config.toml
d_shared_expert = 0
router_score = "sigmoid"
normalize_top_k = false
lr_router = 0.00119
norm_eps = 1e-05
max_steps = 8478
Below are experts of layer 5 (counted from 0) of a mixture-of-experts language model. Rows are named router (the router's row for the expert), gate (a neuron's input weights, with its number), up (a neuron's input weights, with its number) and show model dimensions 0-127. Each number is 128 + 32 x the weight over its row's rms, rounded and kept within 0 to 255.
After each expert's rows: "mostly gets" lists some tokens that are sent to it at least half of the time; "gets" lists some tokens that make up at least twice as much of what it gets as of all text. This comes from a sample of Wikipedia text that the model never trained on. Tokens count by the router's weight.

# expert 50
router [169 149 134 162 146 216  84  99 126  92 162 147 117 206 136 118 130 139 166 156  96 132 138  86  99 135 155 112 111 159 111 196 159 129 110 114  96  91 135 131 149  78 175  91 175 101 100 169 179 117 142 147 127 174 143 142 132 131 153 111 114 116  75 167  95 170 176 140 115 153 165 131 126 166 140 153 130 117 180 127 159 217 127 131 141 148  52 180  74 190  81 139  81 129 153 161 108 150 141 130 108 105 109 154 185 135  95  81 141 115 140 152 136 163 115 148 135 166 114 117 116 103 147 150 148 140  42 141]
gate4 [172 189  76 106 154 136 105 105 140 188 171  79 169 127 145 144 140  93 122  89 134  81 183 140 105 118 139 123 163 163 160 147 166 198 124 131 106 115 119 157 152 122 132 204 153 112 123  87 123 154 143 104 145  97 159  81 130 182  82  62 113 126 125 106 158 124 146  97 179 210 188 114 142 120 123 144  95 127 105 137 131 119 164  85 160 166 160 166 164 197 117  99 141 154 179  89 110 198 129 127 166 104 118 134 188  99 113 120  89 145 142 129 130 201 119  91 103 153 105 135 141  99 124 116 130 146 101  86]
up4 [112 133 130 104  72 125 165 182 137 134 187 144 103 107 147 132 188 157 105 118 126 116 118 124  90  95 146 150  61  96 145 137 113 149  84 154 147 142 143 164 103 184 166 141 128 145 101  71 107 144  95 120 142 163 146 160 129 124  80  72  79  51 181 166  97 122 143 128 103 123 165  53 181 165  96 124 144 164 132 138 187 145 152 156 121 134 129 154  87 165 213 144 165 107 106 107  97 115 145 135 151 131 102 152 138 107 145 144 131 145 101 200 105 158  58 108 115  66  76 146 132 123 143 103  79 144 180 132]
gate5 [ 86  93 204 121  89  96 179 100 169 140  97  91 117  82 155  67 188 136 136 159 138 106 146 126 154 191 173 134 123 147 160 112 158 142 115 126  79 153 101 126 135 131 104 126 115 132 108 113 129 166 177 155  82 159 130 178 138  79 127  86 105 163 173  89 138 151 138 170  85 184 118  71  84 143 149 105 145  86 121 130 193 200 135 117 168 123 134 185 119  69 122 150 112 105 122 139 141 129 137  98 188  82 130  72 121 126 155 122 138 130 141  77  82 129  66  94 130  60 145 124 139 133 122 121  92  84 140 103]
up5 [118 130 185 118 111  67 102 168  72 119 139 129 144 108 185 143 139 116 127 144  89  77 123 163 217 139 172 164  62 154 136 146 164 129 129 132 150 102  79 125 177  93  94  99 117 172 150  68 137 162  96 158 127 156 112 169 120 131 105 182  98 113 136 126 145 147 134 163 101 151 146 168 128 167 160  91 173 175 114 122 190 159 128 118 140 126  76 153 102 130 118 151 118 109  94 155 195 137 181 119 132  80 188 116  95 109 152 136 136 128 121 112  28 124 121  86 115  87 109 129 128 149 143 131 117  65 156  74]
gate6 [146 132 131 159 107  92  85 121 161 109  66 149 112 130 159  98 138  68 116 145 145 190 127 112 179  93 115 109 101 164 156 122 121 149 143 117 140 132 150 101 148 112 173  73  72 102 123 138 176 134  80 126  60  88 103 114  95 158 138 100 125 150 115 110 124  82 164 142  49 131 125  97 148 168 134 158 102 122 106 152 160 127 171 198 139 198 108 101  83 171 159 124  90 137 145 118 118 162 178 127 209 117 145 116 170 130 122 132 140  72 131 193  87 118 161 121  81 148  69 116 165 124 160  93  73 106 149  85]
up6 [ 40  64 150 101  79 139 145 127 117 160 176  80  78 126  90 135 161 103 131 111 137  90 104 133 141 152 152 112  89 142 120 144 145 128  59 102 142 147 133  66 155 109 125 158 182 152  89  85  97  96 108 127 129 178 113 107 115 142 124 107 165 169 126 158 121 130  82 171 126  73 167 118 108 127 194 143 139 144 164  58 131 120 141 129 197 121 103 134 139 108  97 126 162 122 133 117 113  85 135  87 126 175 117 116 109 179  91 117 162 170 162  77 143  61  84 154 185  87 122 153  89 191 176 161 121 135 145 139]
gate7 [179 123  35 124 161  66 127 128 102 168  72 114 101 131 184  95  99  96 174 166 130 156 101 104 131 135 108 125 207 112 158 176 116 122 111 131 159  80 137 164  93 104 112 120  96  48 104 161 118 113  96 114 155 145 127 129  75  88 146 147  65 141 138 112 111 182 125 136 115 115 150 154 149 133 111 205  64  75 118 140 145 144 130 116  78 131  95  91 160 141 146 169 143 118 161 154 127 160 154 141 112 141  67 140  88 140 112 159 180 121 177 166 133 139 144 112 126  95 197  88 101 171 122 142 116 116 169 133]
up7 [147 132 170  86 142 178 109 111 106 116 123 156 134 108 129 128 123 113 132  97 140  77 142 124 179 116 178 125 145 146 130 126  36 134 149 131  90  99  57  86 106 161  90 123  62 143 160  89 171 120  99 140 183 147 103 125  96 157 112  93 198 125  88  97 146 106  73 102 103 110  98 146 115 106  35 137 143  80  99 151  82 117  72 124 115 142 131 132 178 132 136  94 132 177 147 151 106 119 124 134 156 107 161 193 167 141 123 144 114 113  92 119 219 145 111  93 168 145 131 146 195  76 129 139 161  93 140 119]
mostly gets: " in", " at", " from", " of", " during", " between"
gets: " of", " in", " at", " on", " from", " In"

# expert 142
router [119 109  97 148 138 174 108 133 178  95 140 178 105 191 151 158 114  90 156 176  96 108 166 151 121 151 183 112 122 143 107 163 184 121  83 110 135 170 124 108 151  94 112  88 240 144 116  79 166 107 129 212 123 156 125 145 108 134 105 158 134 179  97 139 135  99 137 139 157  81 157 142  67 134 171  97 139 127 214  67 111 169 137 128 112 171 120 159  41 151 100 124 142 134 134 164 134 143 132 169  85  90 139 111 127 131 121 141 124 118 155 200 118 152  85 158 140 128 128  84  94 104 129 118 139 139 137 137]
gate0 [235 119 103 139  99 173 163 148 134 133 120 138 150 125 135 133 103 158 176 105 112 148 156 121 104 153 177 139  94 154  80 139 135 149 140 138 102 141 116 113 149 114 111 116 107 118 125 138 156 148  86 102 177 171 128 113 108 122 113 111  93 118 145 121 170  80 108 122 113 147  94 134  95 155 194 162  74  87 167 180  93 133 182  58 144 150 130  58  86 167 146 166 146 146  96 139 141 166 147 160 163 196 126 120 150 157 131 157 163  50 141 143 142  59 134 107 103 128 153 170 130 110 171  96 129  24 145 136]
up0 [190 145 102 146 143 135 128  74  89 180  81 128  84  97 123 165  74 103 121 125 133 145 154 139 124 123  51 175 122 154 114  91 151 151 101 164 162 101 104  85 115  78 162 136 125 159 132 106 151 165 129 108  83  96 119 187 131 134 156 123 133 130 171 154 102  97 134 149 118  97 121 156  92 178 161  97  86 114 176 114 119 100 185  86 125 167 110 131  76 160 144 199 116 131 201 169 154 187 147 132 145  94 119 160 104  97 106 214 145  49 111 121 120 201 134 128 115 136 151 165 126 161 116 107 121 126 139 153]
gate1 [ 99 164 159 129 196 141 152 102  91  69 138  91 153 127 167 192 147 124 118  85  98  99  99 142 191 113 159 165 165 141 146 132 144 106 125 112  95 154 145 103 194 116 111 117 126 186 138 116 129  90  98 172  87 131 112 111 135 176 145  89  94 116 175  99 130  72 101  74 113 119 164  98 126 104  81 153 129 174 137  76 100 172 132 125 165 166 117 128  93 154 135  59 163 152 142  94 135 143 153 174 120 172 117 117 147 131 149 122 158 139 148 135 135 150 142 126 176 191 188 143 105  70 162 226 107 159 117  97]
up1 [ 83 139 184 111  90 119 134 135 173 104 141  96 128  87 100 127  59 178 126 140 158 168 123 132  77 146 131  98 103 136 108  92 160 101 122 126 119 106 142 131  84 135 165 109 171  72 167 136 151 158 113 119  72  74  91 134  99 140 108 163 105 100 136 144 146 117 152 139 134 171  93 119 110 163 137 129 184  45 124 114 155 117 146 147 128 113 199 115 149  87 138  94 121 130 180  55 187 143  88  90  87  69  75 123 100 137 120  89 160 113 115  82 160 103 129 145  91  92 139 180  82 207  78 113 110 147 108 111]
gate2 [154  95 167 173  28 108 150 158 150 138 140 107 167 200 143 161 114 144 123  69 109 172 139 143  84 184  96 174 122 123 128 127 142 134 120 128  97 158 170 141 146 160 126 156 161 134 132 102 149 152 140 141  71 113 124 149  95  95 176 172 147 159  70  85  84 158 128 158 105 107  81 168 170 138 126 152 115  89 130 175 137 114  73 158  99  73 109 107 123 108 179  86 131 118 141  59 172 155 149 148 130 169 125  95 163 135  74  98  81 104 162 145 133 123 157  63 197 119 157 119 146 122 138 126 151  91 111 160]
up2 [150 130 187 109 121 126 127 163 125 141 186 163 141 166 142 164 140 152 133  71 176 124 155 131 101 187  43 112 136  96 158 125 154 138  61 150  98 141 153 101 136 124 124 156 134 141 138 134 178 165 151 129 130  92 142 149  97  82  87 112 177 114 146 129 147 131  89 119 138 139  72 136 156 198 199 155 120 102 152 197  82 140 112 170 161 100 148 114  79 136  91 124 119 114 190  75 199 126 115 120 101 149  85 135 124 193  95 119 111 140 142 112 107 162 155  74 160 162 139 147  95 153 160  50 125 116 103 153]
gate3 [ 79 142 170  96 177  97 132  97 115 136 194  92 114 100 155 108 142 193 204 146 149  96 113 122 189 147 162 125 128 201 124 101 148 180  84 101 106 121 117 117 157 146 128  97 149 113  97 157  93  74 130  59 140 150 133 179 110 112 103 127 123 161 135 169  97 159 133  96 128 127 101  64 117 100  92 103 128 109 170  42 155 189 123 133 102 108 143 119 103  85 128  76 153 127 117 153 183 152 138 137 155 106 112 109  93  92 125 109  96 103  85 121 106  95 110 211 121  98 116 104 139  85  63 113 116 148 139 136]
up3 [128  58  93 144 144  37 141  96  79 138 137 131  73 142 165 131 114 174 205  85 150  81 133 105 204 117  77 115  93 155  98 116 100 124 151  85 152 155 155  98 145 104 129 136 113  97 120 176 132  87 113 127  95 149 109 128 120  98 111 115 175 149 194 105  72 130 135 120  94 152  84 125 147 167 157  93 143  75 119  75 105 164 169 174  23 126 145 114 151 105  97 122 124 109 147 129 131 123 100 179 171 107 116 104 158 115 179  62 155 115 134 115 108 138 108 124 151 137 150  88 156 125 125 147 128 100  96 153]
mostly gets: " the", "The", " The", " their", " its", " his"
gets: " the", " The", "The", " a", " his", " their"

# expert 42
router [160 140 144 154 166 170  86 137 144 199 139 152 123 160 139  95 133 120 150 168 101 121 153 124 121 164 185 144 166  68 136 189 152 154 112 121 129 170 149 126 121 107 133 110 155 125  97  86 166 104 147 141 151 112 167 107  64 132 131 163 136 185  58 111 154 149 172  96 135  82 151 160 137 159 147 160 107 110 123 127 128 221 127 107 122 118  84 146  48 168 110  65  84 118 142  81 108  53 168 163  91 119  78  80 179 162 140  85 134 129 134 150 155 117 140 165 151 109 114  92 104 123 131 131 145  96 130 189]
gate2 [167  65 128 113 157 178 220 172 163 148 118 154  75 169 166 127 124 113 216 157 161 196 164 145 126 112 139 120  78 113 124 104 102 141  76 140 125 146 137   7 200 112 119 133 155 133 110 130 117 124 113  98 125 132 124 119 158  82 123 163 114 137  81 128  84 136 125  96 177 148 153 142 139 144  86  88 168  88 125 122 125 116  77 100 125 130  93  90 107 174 139 130  96 127  81 153 147 160 147 124 190 131 148 139 165 109 126 124 116  92 113 119 168 150 172 128 160  78 156 134 125 173 137 170  95 115 115 149]
up2 [151 148 107 148 150  50  70 110 112 110 125 205  86 128 115 202 152 112  42 166 103  81 171 114 116 110  76  84 189 119  53 133 120 107 145 142  89 123 124 176 131 116 161 153 109 146 150 152 181 132 105  98 162 167  88  98 132 124 141 124 107 137 112 164 111 149 155 125 110  76  99 120 155 141 177 144  79 131 103 106 168 165  90 159 180 145 112 157 148 219 178 117 110  65 141 115 127 139  68 164 177 133 163 104 105 111 120 138 141  89 114 124 115 122 132 150 125 137  79 139 149 133 130 106 138 151 102 110]
gate3 [103 157  84 105 170  86  98  92 107 137 104  99 142 160  87  95 134 140 192 118 119 155 133 106 127 105  96 132 143  72 119  57 122 115 108  74 138 109 107 183 162 180 119 158 120 122 108 109 151  75  46 133 128  75 132 130 118 142 121 144 103 163  81 148 146 159 111 129 127 179 138 169 124 120 127 157 148 123 144 141  58 136 120  85 144  94 176 166 114 116 133 161 144  92 152 156 170 120 166  91 116  70 152  69 126 144  96  81 131  63 105 139 140  72 162 146 177 120 178 131 128 198 120 121 124 179 206 154]
up3 [ 92  94 121 156  78 149  90  57 128 123 119 154 132 132 129  94 122  92  76  74 142 110 139 118 179 151  65 152 158 182 111 122 152  79 173 150 108 142 143  99  96 106 143 134 146 133 131 166 161 130 152 111 108 152 152  74  96 121 141 128 115 133 139 145 115 112 100 129 115 116 208  80 170  54  77 114 108  67 113 122 166 123 105  39 143 113 122 113  89 134 138  70  99 158 162 110 122  77  82 167 160 145 122 135  43 149 188 178 141 134 110 107 152 149  84 118 139 122 103  96 149 114 156  90 160 117  88  86]
gate4 [ 95 120 143  41  99 154 194  88 100 146 131 126 107 130 114 143 124 135 186 145 144 191 114  82 175  95  97 112 126 163  92  92 143 188 152 137 101 178  86 166  86 130 131 124 111  92 146 119 155 142 111 122 174 179  80 122 136 118 128  91 147 137 166 113 132 137 124 126  96  64 123 146 149 129 122  72 141 171 111 130 138 116 139 145  95 139 127 114 144 102 123 156 106 145 204 193 112 134 193  18  79 143  87  90 121 159 150 139 182 171 208 134 127 102 147 143 115 125 125  88 134 148 133 119 118 159 163 150]
up4 [151 136 161  15 128 115 148 135 138 126 113  59  98 146 112 170  80 114 161 124 136 166 155  91 160 146  99 145 111 166 127 127 101 138 131 120 140 151  85 137 122  76 132  86 126 133  91 132 139 151  99 181 172 113 108 144 111 137 153 129 164 106  97 104 154 156  95 118 165  71 173 113 132 123  91  87 145 153  99 175  73  99 105 162 113 153 146  92  89 137  88 187 125 148 160 108 143 122 166  82  81 149 162 129 108 147  97 113 187 146 162 134 140 105 166 162 106 143 115  56 146 113 168  39 163 203 166 123]
gate5 [118 167 103  78 150 186 144 109 136 142 128 148 137 174 167 145 157 131 102 145  72 120 147 107  90 186 156 114 111 161 129 201 110  95 114 137 158 176 100  73 101  87 150  56 177 152 175  93 175 130 127 130 138  97 132 157 149 140 183 119 154 126 175 134 130 116 166 131 129 133 111 124 142 150 148 112  89 152 117  83  90  98 151 100 153 138 104 160 132  65 122  46 120  38 174 112 116  66  95 140 141 152 164 148 133 152 109 124  81 126 118 135 131  75 151 152  97  65 135 159  97  83 163 103 145  63 128 131]
up5 [ 86 131 132 106 124  68 101 158 164 142 100 176 178 109 149 124 164 163 112 151 132 137 102 177 138  88 118 127 129  88 118  82 124 117 163 103 172 113 118 135 143 148  78 173 100 114 107 174  98 161  82 177 148 210  69 100  88 124 117 121  92 135 101 141  84 118 131 112  96 138 176 162 114  91  32 123 213 113 124 174 157 143 106 153 131 104 121  80 102 177 117 164 172 190  85 106  97 103 126 108 133 123 134 165 127  95 159  95 154 140 125 123 111  92 175 138  96 175 117 127 127 113 181 131 166 185  99 128]
mostly gets: " re", " Re", " inter", " trans", " con", "Re"
gets: " re", " Re", " con", " Con", " inter", " S"

# expert 199
router [131 155 113 189 120 186 137 144 131 124 102 144 150 175 130 156 116 162 206 138 100 108 109  82 110 184 153 127  79  30  85 169 134 104 114 105 128 147 168 133 163 111 192 140 181 126 118 128 173 123 131 100 125 118 159 141 116 168 160 103 119 173 124 186 129 102 149 135 132  83 139 152  86 146 159  95 126 142 179 145 118 204 138 124 129 153 143 108  66 139 117 141 139 172 158 159 141 129  93 102  92 109 122 110  93 158 122  64 124 125 118 105 144 117 121 160 156 131 179  64 112 168 104  93 183  36 112 105]
gate0 [169 144 145 211 114 164 175 123 110 187 173 161 164 143 117 245 136 144 151 177 116 131 115  47 150 139 139  67  92 141  89 113 100 135 160 144 100 148 101 122 129 133 158 117 150  97 171  69 111 112 164 125 112 134 134  95 116 152 146 121 132 148 128  76  91 113  95  95 161 158 146 144  92  96  99  82  99 140 138 146 142 180 114 147 183 159 105 118  90 163 165 116 152 194 151  92 109 106 152 141 125 118 149 170  70 110 129  94 112 107 133  96 153 168 118  75 103 112 179 127 127 162 140 134  89 134 198 129]
up0 [105 119 144 133 115 119 143 189 111 166 124 129  93 150 145 155 138 103 162 179 151 158 115 154 122 171 124 111  64 153 135 141 171 111 123 179 164 124 193 105 162 140 131 113  82  88 150 158 106 162  94  95  76  85 149 146 161 121 140 160 154 126 147  83 123 111  49  94 167  96 115  61 115  34 134  84  82 149 173 157 155 126  72 162 150 138 153 128 128 136 120 111  99 164 192 120  85  80  74 108 171 156 142 101 146 106  91  68 111 132 146 159 125 123 189 135 101  82 143 125  89 144 138 141 103  93  83 128]
gate1 [108 153  63 171 150 140 162  89 143 178 118 160 118 156 156 181 144 111 140  69 106 178 150  29 162  73 129 138  76 129 139 104  90 219 140 127  85 110 161  94 118 112 157 141 194 153  77 168 164 131 131  96 141 148  88 126 128 146  99 138 157  96 134 110 131 119 127 148 127 125  27 139 128 109 141 138 166 137 143 160  99 130 107  81 152 164  98 162 119  83 111 138 140  97 140 160 113 172 142 150 134 129 162 116  60 158  74 121 102  95 148 129 161 138 165 138 164 144 164 129 103 139 117 115 174  83 179 127]
up1 [118 106 105 153 111 126 102 150 115 111 173 146 113 153  79 158  47 165 147 122 133 164 144  97 193 159  88 102  52  45  84 127 144 123 116  88  89 151 105  91 150 113 137 111 167 113 135 120 171 123 110 131  98  93 153  36 146 181 119 120 123 126  99 125 111 151  97 121 143 154 143 128 103  80 132  83 141 133 101 140 128 131 117 201 177  80 140 110 146 135 135  89 113 146 147 102 192 143 162 136 104  29 147  93 137 124 174 134 134  99 147  81 102 100 134 132 156 113 135 148  62 102 151 111 105  65 169 145]
gate2 [131  88 176 113  93 115  76 111 172  80  65 156 165 182 141 114 170 187 160  23 141 152  69 130 150 141 185 169 158 123 109 170 135 145  87 136 150  91  99 207 168 103 131 110 175 133  88 137 153  96 123 135 153 165 114 123 115 144  71  74 107 176 127 128 114 128 103 178 146 132 115 137 110 140 113 113 180 176 139 132  90 157 110  86 110 165 161 133 161 158 128 102 171 132 124 177 171 103 122  82 101 125 122  88 106 187 107 133 132 140 127 111 152 149  92 134 130 104 153 151 109 131 129 138 192 134  73 124]
up2 [144  40 123 102 125 193 167  98 121 124 101 145 107 146 141 183 101 128  91 164 126 126 122 162  93 118 133 113 103 118 169 153 138  78 131 100 129 157 158  89  97 100 150 120 155 187 104 122 105 141  89 152 149 134  91 130 146 145 120 135 131 109 124 152  64  90 131 185 171 141 108 139 126 125 118 108 143 148 101 126  67 146 110  65 190 112 115  95 160 127 122 239  82 166 127 132 182 135 129 132 113 110 184 106  91 162 134 130 187 150 156 162 167 139 115 159 130  39 158 147 132 110 187  83 167  79 121 132]
gate3 [179  71  41 127 148 147 150 136 112  72 153 118 134 108 110 138  93 135 180  93 139 161 137  89 140 145 115 165  99 175 129 124 144 127 147 109  68 162 179 154 110  95 148 142 164 160 106 103 138 140 130 139 112 122 122  93 151 120 146 166 102 139 109 120  72 127 132 143  59 143 117  89  91 147  53 164 121  95 188 188 110 169 124  76 105 167 134 161 128 133 134 105 127 114  62 132 131 137  95 164 179 207 123 149 184 158 127  66 114 148  72 114 156 110 183 150 175  84 117 137 118 104 146 163  89 127  87 121]
up3 [114 173 146 161 102  84 140 114 126 114 157 113 176 120 125 178  88 189  95  87 114 141 173 127 122 158 119 102  96 135 183  50 157 105 100  85 153 125 170 171 162  91 170 172 153 151 126 122 158 125  70 130 155 123 177 172 109  96  84 191 165 128 148 123 192 112 118 132  70 188 146 141  93  89  67 118 166  65 147 132  96 116 169 146 144 137 100  96 108  86 195 157  93  97 100  93 122 156 160  97 136 161 114 125 124 128 122 124 124  99  78 137 127 145  91  69 121 119 108 139  80 127  75 154 132 109 107 138]
mostly gets: "al", "ual", "ical", " government", "ial", " political"
gets: "al", " and", "ical", "ual", "ial", "ic"

# expert 211
router [123  72  96 147 195 184 139 120 140  98  63 198 128 154 126 171 225  89 170 119 114 128 120 155 144 144 176  85 177 127 159 109 175 113 107  55 130 199 108 135 123 185 150 124 222 158  85 125 124  81 150 151 118 140 141 126 133 174 159 126 147 150  84 101 110 100 166 133 161 120 132 136 102 134 174  78  89 135 202 122 140 167 141 119 147 108 113 175  98 114 100 117 128 163 121 138  88 128 113 147 111 133 118  79 165 167 121 130  80 123 139 164 128 147 108 187 132 129 124 103 101 126 135 143 139 118 120 173]
gate0 [176  74 105  93  67  80 137 108 144 112  71 123  56 146 199 111 139  97 179 133 134 131  89  89 119 156  91 141 162 135 168 119  93 116  98 109 153 175 149 184 105 163 152 112 108 150 137 113  68  93 163  85 108  50 148 165 121  98 107 111 124 131 167  98 104 132 113 115 176  89  69 126 161 109 132 127 122 103 157 138 120 110 122 113  98  96 102 157 127  75 105 188 135 189 154 189 171 128 208 110 122 198 124 117 107 134 118 124  85 139 132 108 152 149 169 149 126 122 165 120 102 105 101  89 136  89 123 160]
up0 [ 95 171  80 132  99 106 134 113 192  67  96 134 108 150 124 202 120  99 108 176 137 175  99 110 143 116 102 152 165 112 119  93 124 102  96 184 148 185 156 127 122 183  84 206  85 121  88 135 105  89 174 157 157  56  93 137 132 113 154 100 143 143 140  81 165  98  99 141 182 111 166 172 106 104 110 109 141 103 160  81 130 140 158 127 120 148 118 168  92  97 157 109  95 157 128 122 137 122 172 120 115 140 121 161 136 170 130 142  77 139  54 157  91 143 139 134 145 187 162 153 119 104  96 143 205 141  76 132]
gate1 [112 141 108 183  88 107 134 142 126 119 117 125 136  95 105 205 129  79 122 155 157 160 123 129 158 107 167 120 118 121  99 141 219  76 112 143 131 150 148 148  75 167 115 124 132 153 144 101  91 123 132 127 149  87 164 139  74 126 150 124 146  54 103 100 125 117 158 145 125  76 116  76 131 120 180 118 112  72 115  84 164 136 119  50 134 158 114 171 140 177  89  97 132 117  30 180 177 117 158  93 142 110  71  97 165 140 143 109 164 146 140 173 116 116 153 126  66  96  53 165 132 129 129 151 145 158 135 154]
up1 [125 101 134 118 108 203 140  79 133 183 132 157 101 157 117  61 111  72 137 157 190 138 115 118 122 137 129  69 103 110  60  97  80 107 147 162 131 145 131 104 191  99 201 123 103 109 183  71 135 114 156 119 133  86 142  79 133 189 141 137 105 149 123 108 160  92 189 133  89 189 140  95  96 155  88 147 165 143 142 183 122 145 107 154 132 157 131 141 104  39 138 182 112 108  65 120 144 138 130 106 125 147 132 125 165 127 135 133 137 107 183 117 203 129  97  73 161 105 132 128 131 154 113 151 145 151 113 126]
gate2 [144 180 152 194  98 124 119  80 166 112 187  87 183 121 126 101 178 149  73  86 145 109 101  98  83 110 114 159 163 160 156 161  96 158 154 124 152 120 162 135  97 149 142 143 184 142 113 108 109 123 184 185  85 122 150  99 163 104 170 134 114 113 108  97 151 177  77 150  75 171  92 174 140 159 157  53 150 180 123 142  80 154  83 128 177 152 114 161  86 192 100 133  95  94 110 110 129  95 131 154 132 183 151 121 122 135 156 129  92 132 106 118 118 128 105  81 115  91  84 170  98 124 109 125 121 141 103 191]
up2 [116  85 104 154 156  98 154 111 111 162  31 109  75 154 107 139  70 133 152 137 104  88 144 159  99 164 163 117 183 145 150 119 149 124 100 113  89  84 102 137 141  84  71 132 123 161 171  90 100 138 142 121 162  87 168 104 135 211 148 121  99 181 139  96 135 150 142 103 154  82 186  77  98 133 153 122 105  53 176  84 116 104 140  49 174 127 114 150 138 106  94 115 175 144  93 126  82 161 155 106 132 151 111 164 165 114 151  99 125 136 125 130 153 118  99 165 177 115 102 168 125  77 153 162 138 152 159 134]
gate3 [136  77 145  73 122 178 140  85 133 124 115 132 177 152 172 112 106 139 187  77 130 120  97 109 105 119 153 146 148  99 104 121 147 139 129 102  84  80 126 103 144 144  99 105  87 104 115 152  89  90 119 150 138 138  92  84 123 133 127  71  91 131 188 147 161 116 154 101 211 138 167 139 123 227  88 134 131 185 172 158  66 133  97  76 155  80 138 131 107 120 130 166 126 142 114 214 140 189 101  90 102 124 125 120  87 118 142  94 142 144 175 194  80 123 106 129 115  65 153 145 124 132 132 120 172  98 113 145]
up3 [169 173 109 114  80 107  82 162 153 163 175  98  77 130 101 122 122 151 139 198 153 162 160 115  97 127 112 183 133 100 136 101 125 128 145 144 119 105 160 190 136  85 150 117 148  92 102 200 156 132 126 118  99 126 170 216 102  99 130 117 150 164 134 118  74 149 131 139 172 107  84 131 166  59 152 161 128 169 123 155 134 166 152 112  88 157 147  78 123 152  98  99 153 138 148 134 147  72 171 159 166 120 101 170 101 120 150 132 145  89 158 117 166 181 183 114 130 136  75 101 121 173 100 111 127 212 132  83]
mostly gets: "ish", " English", " French", "American", " British", "Japanese"
gets: " the", "ish", " American", " his", "ian", " film"

# expert 5
router [162 141 134 212 132 174 109 125 141 124 121 159 133 147 149 128 122 126 159 184 107 128 108  93  49 136 165 156 152 105 156 185 153 115  93 128 143 101 167 151 130  88 123 144 168 169  63  93 161 127 196  97 158 143 150 113  90 170 138 164 160 152  73 129 137 176 147 124 130  79 118 137 108 122 152 128 105 140 167 111 143 207 122 120 173 103  69 126  60 122 137  94  70 128 169 177  99  87  74 179 113 134  83 147 153 160 115  81 137 121 153 138 172 134  78 163 149 102 128  95 125 101 117  97 167 125  88 169]
gate4 [118 151 154 153 149 103 113 121 107 115 143 124  98 114 149 165 155 162 114 135  58  99 136 137 141 180 131 105 172 122  77 115  99 129  97 108 137 102  53 145 133 115  34 106 124 140 130 114 126 114 121 120 156 143 105 179 101  83  88  80 130 166 133 170 185 176 100 179 122  99  96 126 117 121 104 121  79 141 120 101 108 111 121 217 192 156 147 115 144 157 105 146 153  96 129 186 117 161 109 105  33 151 115 124  95 167  98 159  92 161 116 199 142  99 118 110 102 175 112 110 124  86  82 162 168 116 176 160]
up4 [141 142 103 165  56  83 141 109 144  74 163 142 138 202 146  93 196 115 162  76 104 157 145 193 143 116 133 114 129 144 152 148  96  56 180  94 171 109 184  90 102 139 107 143 180 165 116 130 102 157 152 101  77 118 115 104 123 143 183 157 122 118 189 144 136 133 148 102 102  67 122  77 129 163 162 135 155 122 112  85 139 135 193 133 142 102 154 113 113 106 113  92 103 157 189 111  77 146 154 184 115  90 138 112 139 141  73  75 137 139 131 141  82 179 124 157  87 140 171 143  99 139 124 106 144 144 106 164]
gate5 [120 161 179 114  82 128 127 128 155 115  95 128 178  84 175 189 157 117  87 174 191  79 131 105 149 160 110 106 137 114 103 204 113 142 111 143  93 168 110 108 106 163 142 170 111 168  97 129 105 171 110 147  94 113 120 160  58 181 127 130 111 150 110 101 117 100  94  99 105 101 145 127 118 172 182 129 101 217 136  84 114 127 169 140 134 195 142 145  82 138 126 137  76 161 140 144  94  92  86  78 146 168 107 130 116 158 118 138 160 160 105 108 144 153  82 152 109 162  83  64 128 110 154  98 167 155  71 145]
up5 [148 194  79 136 111 142 100 140 153 159 164 153  88 123 112  63 119 124 104  83  96 164 145 173 157 131 195 125 141 108 192  87 165 150  96 112 150  69 133 157  61 143  99 132  92 152 161 172 145 139  89 139 154 168  67 121 136  91 110 151 145  90 117 120 104  98 148 115 180 158 135 177 129 125  66 184 132  93 116 149  91 139  91 119 115  92 131 136 176 142  90 172 178 121 136  89 160 130 204 149 110 146 148  99 107 170  74 141  94  98  98 138 138 124 171 147 116 118 191 164 139 136 107 133 143 102 174 179]
gate6 [162 105 135 127  87 117 141 166 102 124 126  80  96 119 129 145 133 108 150 117 213 130 117 127  83 146  95 127 100 104 131 170 168 180 130 133 136 129 139 184  46  91  94 108  91 162 162  76 175 175  90 202 136  98 155  99  32 115  79 168 117 136 121  41 154 101 124 147 120 105 111 152 161 161 102 126 152 156 132 128 153 118  98 136 150 149 124 141  94 149 157 154  79  80  98 177 162 122 164  85 155 156 126  88 155 146 189  85 113 129 158 117 162 120 171 117 145 157 113 114 108 154 115  88 129 119  86 171]
up6 [ 81 129 174 142 133 104  90 137 117  99 140 137 115  89 128  72 102 159 132  74 160 139 116 158 120 181 122 129 131 126 146 113  86 107 127 176 138 128 129 146 130 102 164 133 188 165 159 135 101  84 187  93 108 116  77 154 150 123 129 107  94 162 167 161 132 103 171  85 103  83 122 120 112 102 165 129 146  37 124  63 129 149 168 126 120 174 139 128 133 183 125 229 106 199 106  87 132 100 153 189 108 188 180 122 144 149  88 166 101 103 156 111 118 186 102 152  76 153 148 111 145 104 139 123 100 108 106  97]
gate7 [149 161 114 154 172 192 160  89 157 165 118  79 185  89 124 123 104 137 163 195 111 136 122 105 100 131 229 121 160  96 101 159 117 165 136  99 160 141 177 122 169 115 118 103 147 145 115 162 162 163 160  94 143 117 133 106 181 187 180 121  93  86 108 133 115 113 146 124  84 166 119 175 119 174 117 149 137 175 144 121 154 116 102  77  89 186 138 128  80  96 129  97 121 146 124 108  79 134  82 121 117 112 101 144 162 133 103 145 150 208 148 155 182 128  35 124 117 137 144 103 125 130  66 144 119 108 106 150]
up7 [190 102  81 170  85 133 185  51 152 195 102  82 138 107 122 136 141 127 114 193 151 115 159 134  81 154 157 147 140 135  99 125  78 130 146 140 157 107 142 185 110 139 117 131 132 113 133 110 114 176 180  75 107 144 102 124 158 159 166 167 144 146  97 125 121 117 173 121  93 172  46 100  84 134 123 140  81 133 168  68 170 108 115 111  98 185 163 100 124 103 119 113 126  68  91 154 149 178 117 135 146  87 117  68 121 117 164 131 137 188 127 118 116  65  74 105 113 149  87 171 114 121  99 102 143 137 115  94]
mostly gets: " Re", " App", " Air", " Con", "Re", " Com"
gets: " Re", " of", " re", " Con", " (", " In"